config.yaml
experts_per_token: 6
balance_bias: false
num_attention_heads: 4
num_key_value_heads: 2
norm: "layernorm"
norm_eps: 1e-06
tie_word_embeddings: false
parallel_block: false
init: "normal"
init_std_qkv: 0.0346
init_std_o: 0.0323
optimizer: "muon_variant"
Below are experts of layer 6 (counted from 0) of a mixture-of-experts language model. Rows are named router (the router's row for the expert) and show model dimensions 112-223. Each number is 128 + 32 x the weight over its row's rms, rounded and kept within 0 to 255. Numbers have three digits each.
Before each expert's rows: "mostly gets" lists some tokens that are sent to it at least half of the time; "comes before" lists some tokens at least twice as common just after its tokens as in all text. This comes from a sample of Wikipedia text that the model never trained on. Tokens count by the router's weight.

# expert 68
mostly gets: " FW", " MF", " DF", " 4", " RAF", " 5"
comes before: " |", " the", ";", "th", " a", " his"
router:160176103119163133089094151103166135104095139130097095136167165133128096083149158140189155111169129093132164168095152063153154113171079105165151134141132173112155162147100101178170143137171112110099166066136109147101162088091160179162127109153130113146065112153077127178090171105144146143171095158117095067168134113063128113124170064134

# expert 59
mostly gets: " London", " ashore", " England", " Spain", " addition", " Scotland"
comes before: ",", ".", " |", ")", " County", " City"
router:148138069135167120083068171112171145111104098118153146142147130156139114106137176157143157096159092110159154167098163091159143107140114079166179153110129152107170191127143110155170137171149096079118142098092097178100171103104179191142182094180107145118107125130101138160071157131159147135137119129070127111193131107109089132113145055140

# expert 29
mostly gets: " =", "----", " rpm", " List", " FIBA", " pandemic"
comes before: "\n", " =", ")", " (", " been", " ==="
router:155182099104184115119108150085175139122105123133092122143161137142157117090140173127166172097116131111133149127109140118136162114104109129182185141117154155119163168131141134183164150134149102096092141137131070160126184120113182144138121084150123109173081170132127124156083154089136156162152108169116096109150109126105111145081189061174

# expert 101
mostly gets: " social", " anti", " sea", " light", " blood", " hair"
comes before: "s", "ing", " and", "ed", "ly", "ers"
router:132142128087153107114092131083150131116127171169114170076158134099118076129099127154136155119115129097172120135111157120121150118144116101164162103128136219133197219126148068129158152125141087145128145087131100100126111089098157147174156046169101138150102155142112090176121174090144178147126088206102153120154157124101105118164162131177

# expert 0
mostly gets: " they", " who", " They", " she", " he", " members"
comes before: " was", " of", " is", " were", " are", " had"
router:152171086127166123131059181098153167095133086125092144182151165157143109093156153145156193086145094112147158137124207121159174113143099085195155172122155149094173163142103103143163131151170074113122171092141107155100170103110124141111124104157153156158107159098091102168089149069149106138136081159112078103138118127095087119088153085134

# expert 76
mostly gets: " Votes", " hours", " minutes", " ft", " Species", " sq"
comes before: " |", " of", ":", " in", " (", ";"
router:157162128149177162087078154044124122159122141119095123119140119124136188111140163181154158125159098110151110127131185103159191103148121089166161119130108133139208175148109083123161152146166117121191175100145106142156138106154138140198130089142157160132110159074079091168101151133159168177140071168090113084161173120113093127094146095143

# expert 1
mostly gets: " moved", " went", " going", " goes", " changed", " how"
comes before: " the", " to", " a", " his", " this", " their"
router:173171098128182125089102174094168152143149130125085120157148129162095128090151142158179158104132119115155125138098177093140173091172096080167149153151177130136165170127181108130167135142166107117092157080143094152152158106153159186156108101178172104171116107113095118176076168137175151127153082170074129066136152134109107155146184071162

# expert 100
mostly gets: " South", " North", " West", " East", " Central", " United"
comes before: "\n", " ", " States", "-", " York", " Kingdom"
router:146142115108163133092082161119170164079088120144104146162166172126131094094121144158158152099132099128169183160097176080152169110126105096178160160141141151085142173150135099173147133176147088132123171081102113120118149070125158160113124103155129122135043141100127114154078185095158145138166099164089095123174117129083101139108182094169

# expert 104
mostly gets: " when", " where", " because", " However", " while", " During"
comes before: " the", " he", " it", " a", " she", " they"
router:139169086104180100062047138099163151106087088115126129140201168147154117094112144144161175110155100106138145158097177086150178121136092075147180138136138164080167171133135115134171168170152112110095135075112122165109163117093157177131120103181140133149101136132083106156085155101149143161176079174112072091148115111116122128106171086158

# expert 36
mostly gets: " ==", "\".", ".\"", "==", " 2021.", ")."
comes before: "\n", " The", "==", " He", " In", "The"
router:161146093077177108078100184148176169083086079113119139165186153145151104086101139173158180099179100116148182166114158076153164129132073076169179160117115153102181177148151121130165124162156079080134159096128078125095156086098169157122128114153122114148132139135107082149092162085177163141144120154115092092154136109069103131113154096167

# expert 124
mostly gets: " later", " days", " period", " years", " once", " day"
comes before: ",", ".", " of", " in", " to", " he"
router:157150089108171093095051149134146153110098102147134132160170149128123094106148139169137136108121116089124176165078175078157172125126112114203176128084150169120157178142110129160180157146164082099136138089103112119126169140107178125134138133188159102137093134098104123148094188096142114140141091178069067108177123129085138127096161113140

# expert 4
mostly gets: "–19", "----", "–18", "–8", "-4", "-1"
comes before: " |", ")", " by", ";", " \"", "),"
router:165173112108174111112098133110181154094111108125109092109175176118162113106134139166160174097138109105139173147094167069136197083130094084191149115104162146090172163156104131146165132134139089093074162075126100147087153066112160153162155091170138170140102113116108098147099156109158186148133088191099116065162159091085111099107176107167

# expert 22
mostly gets: " crew", " water", " land", " tax", " income", " °"
comes before: "s", " of", "ed", " is", " to", "ing"
router:180162126130180125109125148052134128108113166122087152117125121135156100070181129171171136118152110114125104135141191099166165096161102093138149153121088183130166189154110069143175153142131140137144115095140109131149133109165109163154128083148131119126124165072085133186098157089154174116161105177087131102154137158078099111199152102156

# expert 58
mostly gets: " Clade", " Website", " Coordinates", " Died", " Genre", " Binomi"
comes before: ":", " •", " /", "=", "):", " Total"
router:154168099092167077098060153108196155125117115135094143162192148124115106080127153150156181127152131105132159162090158099147185113204126079169172120139154145086172158132123091116166146168144117120102169070096101136127107097093157151132149112173183111131096134143104114186102162117143127136162087139080100106149150111077081113108141077144

# expert 23
mostly gets: " version", " studies", " It", "Review", " voyage", " method"
comes before: " of", " was", " is", " were", " are", " in"
router:110195123127167129118074167093160133097071132117104086118169139191138085113150147182167190110141098095117148215109193075152174105149092098192170162126120161119180146139117142139198159161174081118144175085106121145094150100099147152126130116167127144136091123101107092177076147120135143127143074169081093110142116145093126135093165086155

# expert 114
mostly gets: "loan", " participate", " participated", " fin", " However", "AZE"
comes before: "\n", "-", "Following", "    ", " example", " II"
router:159164089110176138092105172118159172097128076125098167124185137122145114101089171162148180105170130079135130176112168071156173134113081095190180165137108144132169167179144070118157144179146078114121179110144083127099154102120153135134120071173110090139135145134087093173078190068136153131147138159128086077185126134086081143086162081150

# expert 122
mostly gets: " ±%", "---|---|---|---|", " %", " Candidate", "scale", " Actress"
comes before: "\n", " ", " %", " —", " Votes", " Candidate"
router:111155123110153103114096165117160150112114112135121161154184152154136126099127166140158158111124138111126159191078188072161137136162074083160169135116162138088189177150146095140170137177138115112115179100132085141118175089092142159134127106139116129164126141097109081150091164077129148168119119190097126083163126130118093152118176092168

# expert 30
mostly gets: " 2013", " 2019", " 2014", " 2018", " 2020", " 2024"
comes before: " |", "\n", ",", "–19", " The", ")"
router:155192086131169124089065146108163152107083111122144110148152140109107130108125153160166171089152120118115137171109169079139188114135102045196185115130154164114115161142199089153172132161166092117102135068101096148106182124140157163152154110181094176148151144089068091152092165106153134136154104141108094097149129117103120140103168104151

# expert 115
mostly gets: "----", " 1–0", " won", " competed", " victory", " finished"
comes before: ".", " in", ",", " of", " for", " and"
router:156159079091179119093074168113160161090121124118112142140158138138169102074161130132140182098155083083135160186081195112173176146142078126176156116126119186091143147138136090155178173142164123103114179102150113126101171073120140157138124116166121141146124127094062088166082137091162150145159099161115098094140138133081114140092175093133

# expert 102
mostly gets: " gave", " decided", " report", " prevent", " reports", " order"
comes before: " of", " to", "ing", " that", "ed", " for"
router:178153135116172146102128152106154112141104114104089109100132127142118094149129128155164156110134113104124126131087183114156171119210115102147142129160098163151215186126107055133164134143156150164130166124118127112160131109135144166155063112154091068131146112096126132172097152125150137156136075181094106098139131123104117144156165086132

# expert 34
mostly gets: " development", "ation", " production", " construction", " loss", "ization"
comes before: " of", "s", " was", " and", " is", "=="
router:129156115077174106111086147108165156109082082112092132168182103166119128098130159152169178119128088126135156181119139081131209105148080144157168177144160127069174163163145092157156104176165089095087189113084095136126137120077148126121126100177143124127134097091100041155096133112177158154182119158106073102177097121080111155139152116145

# expert 74
mostly gets: "See", " Preced", " Votes", " Location", "|---|---|---|", "Note"
comes before: "==", ":", " of", " ==", "===", " also"
router:144152099082186137079077171090182171129107131131093129139163151151191116114142119157172153131091128087118134161090161105165163112132072116195158132132131139088145160129170097188164132154143107105116172122105094142098176094131139139156135066120162111148088145089101098176074170103121161177137118159090135120164113133085110117097200080172

# expert 17
mostly gets: " under", " during", " about", " above", " During", " after"
comes before: " the", " a", " his", " its", " their", " her"
router:122153080108176100083078131125194145090099070126126133147167192134157135108128181120164181113155119130142140163105166085160183132129088083134182147110111170106181144139119103132149118181179090118109133099123126191134153099102133131149163138171152144160095136112106085136085197137153107123112087171088095064179120123076120123109162082145

# expert 66
mostly gets: " served", " serving", " worked", " serves", " serve", " well"
comes before: "\n", " ", " as", " 0", "|", " —"
router:133153100106174107123105142122176145127074060176084125169144133149160113062115206154134162114159091119146172175093150095133148117135087097168195161137132146101153167160110101174156119152153117102088185083112092142120151081075159137113136093175089122156124131122114105163050152113130163104146090162086124114156158135115096144138154100130

# expert 86
mostly gets: " would", " may", " against", " can", " To", " could"
comes before: " the", " be", " a", " have", " him", " his"
router:173148086078166120127100162119182152089109127136108131113142166132122108095147162162157165096157094124107124196127174079137163098138092094155171102121150160104186152131142090121171119142144090119100150116104100154086126112105167150172116086138138161118060125132117117154085172112174118196168094144092099093134172162089124170119177091154

# expert 109
mostly gets: " Clade", "Scientific", " Died", " Binomi", " Coordinates", "hylum"
comes before: ":", "-", " by", " name", " Location", " Born"
router:139173094079157127103084146125182165099133101145098154130206136133118140100136175167162192123158084090161137174087128086128164134173124094195193151106144146083156180118103139139151116155143110075075159102106084143112116071116178181101142118158164127123076128149114132174080133137134146154145108150100099128159129105121096124107143086170

# expert 9
mostly gets: " Votes", " ±%", " Apps", " Candidate", " Pts", " %"
comes before: " |", ";", " (", "/", " been", "|---|---|"
router:134153083101191120091079171116171169133101093143113129144164155138153104092153165144149154113164119129129199134084201095169170116149100063144155113115144133108166170129153114133181138174169073089117169097100076143087177112111156153159101115140129104155079139157124103183084163127141128165126108155098107077145104128102095141100163028156

# expert 24
mostly gets: " began", " served", " born", " located", " died", " known"
comes before: " in", " to", " by", " as", " on", " at"
router:141146103112151101139072166134167146106064107124130116138192161149170106142147196142182136102156098094173181170085163064147158087114086104154175168115146147116127164157135150157151166154185108099116134068135101146102172071112146157142133104175111154146116101093114119160069147087166107150092130155107129094153146143125116105113167080164

# expert 96
mostly gets: "'", " United", "’", "′", " '", "ı"
comes before: "s", " States", "t", " Kingdom", "A", " RC"
router:131163141111160126101098153103197173122090100143085130145165171143128097105135173148157152087132082118122151144117189077159151098145094079175160146149169158081145193190134136156167155161174057102120133111117076153143138061097148148150128098156165145150099138154097103156053172144145120180158083131096078117155120102081110095126122090139

# expert 25
mostly gets: " music", " production", " business", " television", " art", " development"
comes before: " of", ".", "|", " and", " in", " for"
router:158154119088136094132051163084160126119085077154111108186142139125091091109093162180130157129130066113153133173092170073154187103143072102157180153123176152094162134150169115132169141164190090089114162065124078103094155072122175150129142101156108125145099139113130108163118167104146143166142129173120076120172123104083101146119187121154

# expert 2
mostly gets: " Succeed", "gu", " present", "vi", " consist", " host"
comes before: "s", "|", "ing", "ed", " to", "ation"
router:118180100138131073101101186080163117086070076133130100187187147128099076125130176190154149104121094111176140136138184068158164104127094100144161122094155124144127165138134155179151131186182078118141144085120072142134175088137148149148127086144136129159151099166089096142056151100153129145155098160125099118163149134149069126084134100164

# expert 82
mostly gets: " has", " had", " was", " been", " became", " are"
comes before: " a", " the", " been", " an", " not", " also"
router:165146092093189101097098154120166154088113089135133102141161168130149157083125150164145170112127113161128152149085169072165174109130057100187194146126141150105157143149148114124148134130164076083119151097108109150118155097093191155102146090162142129144103146150097095144086146118149117173138095153092068081175136115103099137110131089159

# expert 107
mostly gets: " became", " been", " become", " was", " being", " is"
comes before: " a", " the", " an", "|", " well", " also"
router:139170100071165095068072144100160169109097100152119109125154157144126128086150143178156168103154116128156157148092156101177175114134095124162181151126126149081168168166130118137163144140174086112101162089102081151102137106102174162130138109167122120153113123119104118134090158098147146149153098148085085089186119121103112137078154104150

# expert 56
mostly gets: " end", " right", " north", " Pre", " head", " front"
comes before: "-", " of", "|", " School", "er", "\""
router:161146099144155096084090132130161165121095116112119115129164172125133082078112172161191195080151103112165130199085147075149132116159081074180180150123161143109176146127128098146170151137139081113108146067133119115140155119103150129138108092163123119162094137106113113180112173123125172177145093125119101154179112096112117093103148111160

# expert 84
mostly gets: "100", "30", " 400", " 200", "50", "200"
comes before: " |", ";", " m", "'", "th", " million"
router:158160093104162090081055195093160135081097111130095133176146150143092143134137167165191167098133082100130164171121174099191163135129108087176135160144141176104186142148127110149152142136142078110127148085101093156108164088125146174150116085156122130144102148103091118155096165096148129159140104157102087085175120120100090125078155081150

# expert 53
mostly gets: " Clade", " Website", " Coordinates", " Died", " Genre", " Occupations"
comes before: ":", "-", "=", " •", " Born", " Country"
router:166155091107179099116062171102170156114122132115104158138177169137133075091141159160152168100146116087142154162090137091143175106171112069161173144130124189096161155138171118128181149163144090108096157116107098179129136067113146180126130116169152079159104104119111105176080176116178151158155092171087084107177131117081094146103131078148

# expert 10
mostly gets: " Pan", " Pe", " Mon", " San", " Pen", " Bon"
comes before: "\n", " ", "|", "The", " Angeles", " Francisco"
router:176163083121151104079087182107178167100096114125130137151176180118146139084116126169148174110131123155166163140091152098158175106128139091161158132128153158106169172136124101171154143163166065118132176081148114176061159106112155198069155135144086090140107141125117091164099209110159115100124080114088130136169132090119126104112143071117

# expert 63
mostly gets: "Scientific", " 0;", " (0)", " 5;", " ability", " 3;"
comes before: " 0", " |", " 1", " 2", " 3", " 4"
router:128158089119149125131110157106171169050088108124083146141171152129117094109126154156126167100135099123142185173097164077159172141155109115152228145092142187121164173156120159161162187196167106064112139090122115152105158088121149145094100098149110140127085143107082101159063166111133122167190117161055096101144158101111110119097136071143

# expert 27
mostly gets: " yards", " fight", " field", " Loss", " jump", " throw"
comes before: " |", ")", " player", " for", " place", " Win"
router:134172093105154101093060163109157170102130119106121121156141147150172105079115125165140173088146097114148166166088150124134198109139063112168154145116134199084182169147122107154183169162133089094106141086101133151103099064098144156165143062145146100154128140152099133151098161122137194158160103135088104089185113108069113142125151064164

# expert 71
mostly gets: "ers", "ts", "rs", " They", "res", "ors"
comes before: "|", ",", ".", " of", " and", " are"
router:182143093115140100121082141115139154101112112134123145122163180140132151077151194135167183104193092101126158174143184072160194129147090129115162134091139126082153153149127097199182133163170070112089147125111083141128176088093188142127172125156169129130093132113097118160087130082179166145132075173113104122150112095103088123102174102160

# expert 126
mostly gets: " ==", " ===", " ====", " chronology", " Arthropod", " Insect"
comes before: "\n", "-", "|", "=", " information", " /"
router:102116098114151104087078203150197181082110107159089114162149152131138130103096163170147161099142085097135179209105162075103162118113119083188175137079136145088158165123174130165179157166169075084128196132106108143098165106154100169128088109134106108104085170146100123180060181078150188162129114162111131111149127122089118157118136129140

# expert 112
mostly gets: " pre", " Pre", " post", " Sub", " mid", " U"
comes before: "-", "|", "---|---|---|---|", " Carolina", " States", "y"
router:142176097158152045090077151125160158076065121117132140147129204093145108078098175164139190097121078122150147151091174081176142119121096062153194120092136161137172176114153091183148124180158086100141176074143148126114161108125142160149123102170121087120095159109131111160108146116150163140159083139112081115163114128115137093094164109158

# expert 113
mostly gets: "Scientific", "See", "Reception", "Professional", "Filmography", "Early"
comes before: "==", " ==", "===", " also", "s", " ==="
router:139156082130186130105075198101177153102107120152077120141180154158140123110118163150163169091154128097169152128091157087137133150139089115159185154124172161116136151117134131175198150168150118106103183094132082173112181098118152164158116086188146135176084124171130067167043184102151129157166109145078085069135153134078106097078164087158

# expert 51
mostly gets: " increased", " attention", " increase", " occurred", " changes", " idea"
comes before: " to", " in", " by", ".", " of", " for"
router:132148072119157131104097169120141146093105108150132135142168143167142090118124175158170167104140112110120141162087135065136169115168098105159170166116167155110139225162142118127162146151194098124150156113123060142083166088085166187159115127138131158129132132121100107164076132103147136159160106134096088104215134154133093143109154106154

# expert 41
mostly gets: " Qualification", " newly", " signed", " widely", " signing", "ej"
comes before: "\n", " 0", " ", " —", " 1", " 2"
router:163162094109175099114081182109169161100104097156102139155148148146137092115095194172142144078131053128170137159118164078159158133136087113203176174132149168133174154135118116179168141151137074071063172075130080167116125100104159143100097127177091120142099150129095104163078169110136138146156097168099122114129167132094108138127178074136

# expert 46
mostly gets: "    ", "Geography", "Ka", ".\"", " Marie", " governor"
comes before: "==", "The", "===", "In", "\n", "|"
router:143210080082168117116072165103149157103115109136075121130138156146146112088147150174185165121141087119133148180086170089154190120118092098175170148113113149106152140147151124128200137151139080047119181093124088142111153052092147146130110119185129085142089136100124119167071176113138127170140119173111113115158128094102123119110137102144

# expert 88
mostly gets: " In", " in", "In", " throughout", " across", "loan"
comes before: " the", "|", " a", " his", " addition", " office"
router:134163100097146109082063177094174155109105142115128128117191183126132088065143141172154181102138100115184167163111140066158156128137106112158172126143159141116130178182129115152186142140182086097111149090112112138104176088101157164133124078194130132145079151135086102171087181063157155146162100158096098101153121118102087163092166068149